{"d_model": 192, "experts_per_token": 2, "d_shared_expert": 0, "moe_layers": [0, 1, 2, 3, 4, 5, 6, 7, 8, 9, 10, 11], "balance_bias": false, "init_std_router": 0.0111, "norm": "rmsnorm", "optimizer": "muon_variant", "lr": 0.00902, "batch_tokens": [65536, 131072, 196608], "seq_len": 1024, "steps": 3989, "dataset": "wikipedia_en"}
Below are experts of layer 6 (counted from 0) of a mixture-of-experts language model. Rows are named router (the router's row for the expert), up (a neuron's input weights, with its number), down (a neuron's output weights, with its number) and show model dimensions 0-191. Each number is 500 + 50 x the weight over its row's rms, rounded and kept within 0 to 999. Numbers have three digits each.
Before each expert's rows: "gets" lists some tokens that make up at least twice as much of what it gets as of all text; "mostly gets" lists some tokens that are sent to it at least half of the time. This comes from a sample of Wikipedia text that the model never trained on. Tokens count by the router's weight.

# expert 115
gets: " |", "0", ".", ",", " ", "–"
mostly gets: "anka", " Company", " Limited", " Corporation"
router:454437446571499469427517483529519600423444528518451546427531419579519539429528423592442555435553510452428547563468489523522492442428535561537541498435548547420466573480573410477511439562493541483390558462465566571468472435433532545573493560535593486512468548417466516448469561557495458550415492455564476519503442470543495572432540467450456610483538420475465550526450472539468515567574481484414570534505459479452479564474550416537528442475494576456564425459439499567476483566523515434448542466510494487474477518593491484543548443456573488563457517450491549510498440560457572476
up0:494455488464600501470473551527506488438502484457580556524445536495501510457513539378463477540547523499499461400475536421404424589481417473450542581554462485507485502494474443418523505427518435419452510498567469505507475524549518531496530499428533395503499467494497364499436481481415483503575548510578514521491560514457466569521562474528545498519458450473379553444456554393530521586446516518542385483459528436470538492527465570453512472493486474454443645520509506482542501562481601559540492450505505582366438497470551553503556593488488502528553534583535557537498531421478417425
down0:473417558433480612490414560471561516542503431423391517555520456435465547534460506537565407527481531571477461520481481611558478503508451547428550419436546517490483507498452543572512433472566466517514492518432524472602584598484481556440542419566545435548507533544407494452550481468509444545513451436550561462528461567476540560473443524404528393582514519470443506492472538527590498554504569570529479511467493534465481545484467475502560421456562521444495489504453502480458420468585520429477460455488463572533518572505461464483448541469434409446508544494547583581522469625449460534

# expert 79
gets: " |", "\n", " |\n", ",", ";", "',"
mostly gets: "',", " ±%", "'\n", " Votes", ":\n", "|---|---|---|\n"
router:466444436514480470482515527482543547362479526564500577491491438584538474442543460604442548500464508469410443547476480503451449446428575566462629622489567469476535520478580434474535386461532514557412540577554530509511483399505461551596478552585517506491422493512495445501523550556529456536484504408532537520462422457535532635477510455515468567486550477446422506562536451544505477479543508483457514457479528562513492524531592522494511434452472558481523501446493513466454517532541551395423469473498500503418556500553475539484568507489589491477510504406511563514599444550396533423
up0:452434500512400626568452546522549498551557505446375521464472579486549463434495567456565409426515485604522495436536564453478513502459414460428456505515403587494611439553502430620522490529480471563586491506560478558443560542551527481518542554573475534500466505521452501481489443516492510561523440504523419557474562506444425470516516498478541569487550488488510516476482406439552512552530500587479495539488421471535421519560596587519481495531507451469470413528573540397586508440483461460519483416559506476489532423476520617502479453528451480489496492548472422462471449500440562541
down0:456399480412545539488502472442497515511523534520459491508506507433580484514505457548550497477466493462466449560447526434588496470535504536444549460497528528540617473448456497564473548455458528569408533440446461542392468563489481535473568499483485550518429520522458493506415554455507531518479593505533475516398587462548519533493566594421425495483462526395520368498512502458529488439519516482553457427433474481540543526426521492588452493444434525452511347591519557479563594520492481444503623468554495411486440613465483465579523492539495525453530586542451523567501443555431472447

# expert 120
gets: " |", "196", " September", "197", " March", "200"
mostly gets: " Crow", " Hugh", " Ach", " Ay", " Av", " MF"
router:459452460567510460429515478532515601434439529531460561419559443573525532462517415582417557435548499449415549576476476529511461427440537569537546505457546550427453554475548407474519439576489522482410579459455579570479470422433531523560485586524601462517460537424463529419465551562498449563414506453563467524493428468546492554435526470448457596494545430464459559548448481528475511551564477503442580517501472489445476563471556404548527449475502557461566438461440503574454469557543516432444548470520475489463495491582481478548550438456551483569456519454506547508486441579446547492
up0:519522493372522465568479492504523468441524538471567451547582529552547486461464541559513422490455505556532576526494577544447492515455543478489438574478486517580488386535440448487624499488551508588465544448614549478423485499610468505480530540460479467418583528586555538513473471486510545460473505456514540453620481519557419472503495453528545461455441452535581436570493437458451547538462507442527433536503515444588490473459489610583445507504530517524483611559546492556522611511501433449546422473517581483533570562526532504517543570444420512522573533472442423437483486446577496477
down0:494509444557435512455491516516513409625576549529464498481433486447388496559525541425492488491459614471517511498532468497417495526531461508371432511555489453535414488510523452426430585516481526544500564476435545492370585554494547465434544504511484558458485493503544406428458476431480519573570463417487477503514498479592489497472529435614422539538554566368442464515477519604544415450468534482499568527547531407540452553495600551579550460548545450567501519524459569520521499559547493526452463486490503447534518450495547500465485517581508564452491532423458510487516518449509560586

# expert 81
gets: "199", "198", " \"", "200", "196", " Street"
mostly gets: " Nar", " Avenue", " Bobby", " Danny", " Jimmy", " Drive"
router:467454464569494469435521483528510595423455524515451528422539433556525543445537433600419543435549486450433549561449488534513481422437540576536533501451537562418461563456563414476505432562487534481401549451463558550470456430438530535573482569548595495524464545432445521438467571551488440566419493439569473512509442463545495557431534483444460598493543448466468556543447465545468512561579484489419584534489450492447475572484552407551528437489512563454568444448427498558456493549536527444446544459528472482463476517588485493540562422465549483582462520454489561506495437570450561488
up0:576479502539489548386472547525485507497533571394527511601480582498472503537454697473413521464483521472554481469509536508549507585397503528450497505588418469470475456518465520508516555474477536430575571535431526419550465517562458469472466488516554544531456544538508496478449540523578445512541577516512512529498478479548529543526388543524523456536485651469510532415488547453578491459457500492530462498461474509490553500432551551461415596524527457547438640468485611517493573468536423489509503531563521534426480516527524535537439487500457572514517549561503587413561465499547445582
down0:434498507547503499523554516541561432552507441394580433573510515483490520371479526425459480420477559578457435412495529563499538521504553535480520561556503423506552524544524501565504598524439534468486521514521500595579489505483515614588570452461486498426515461511502461542502510429469385558554570539473454518552447541448454475504420558514422450522475506410501519432549503557423483511567485518395540506528497443510477534428595518473518512591428411492427535413429543436518604516529505502512554469504522545394509536479521453517540484436533536574521539592476456541523436492524568596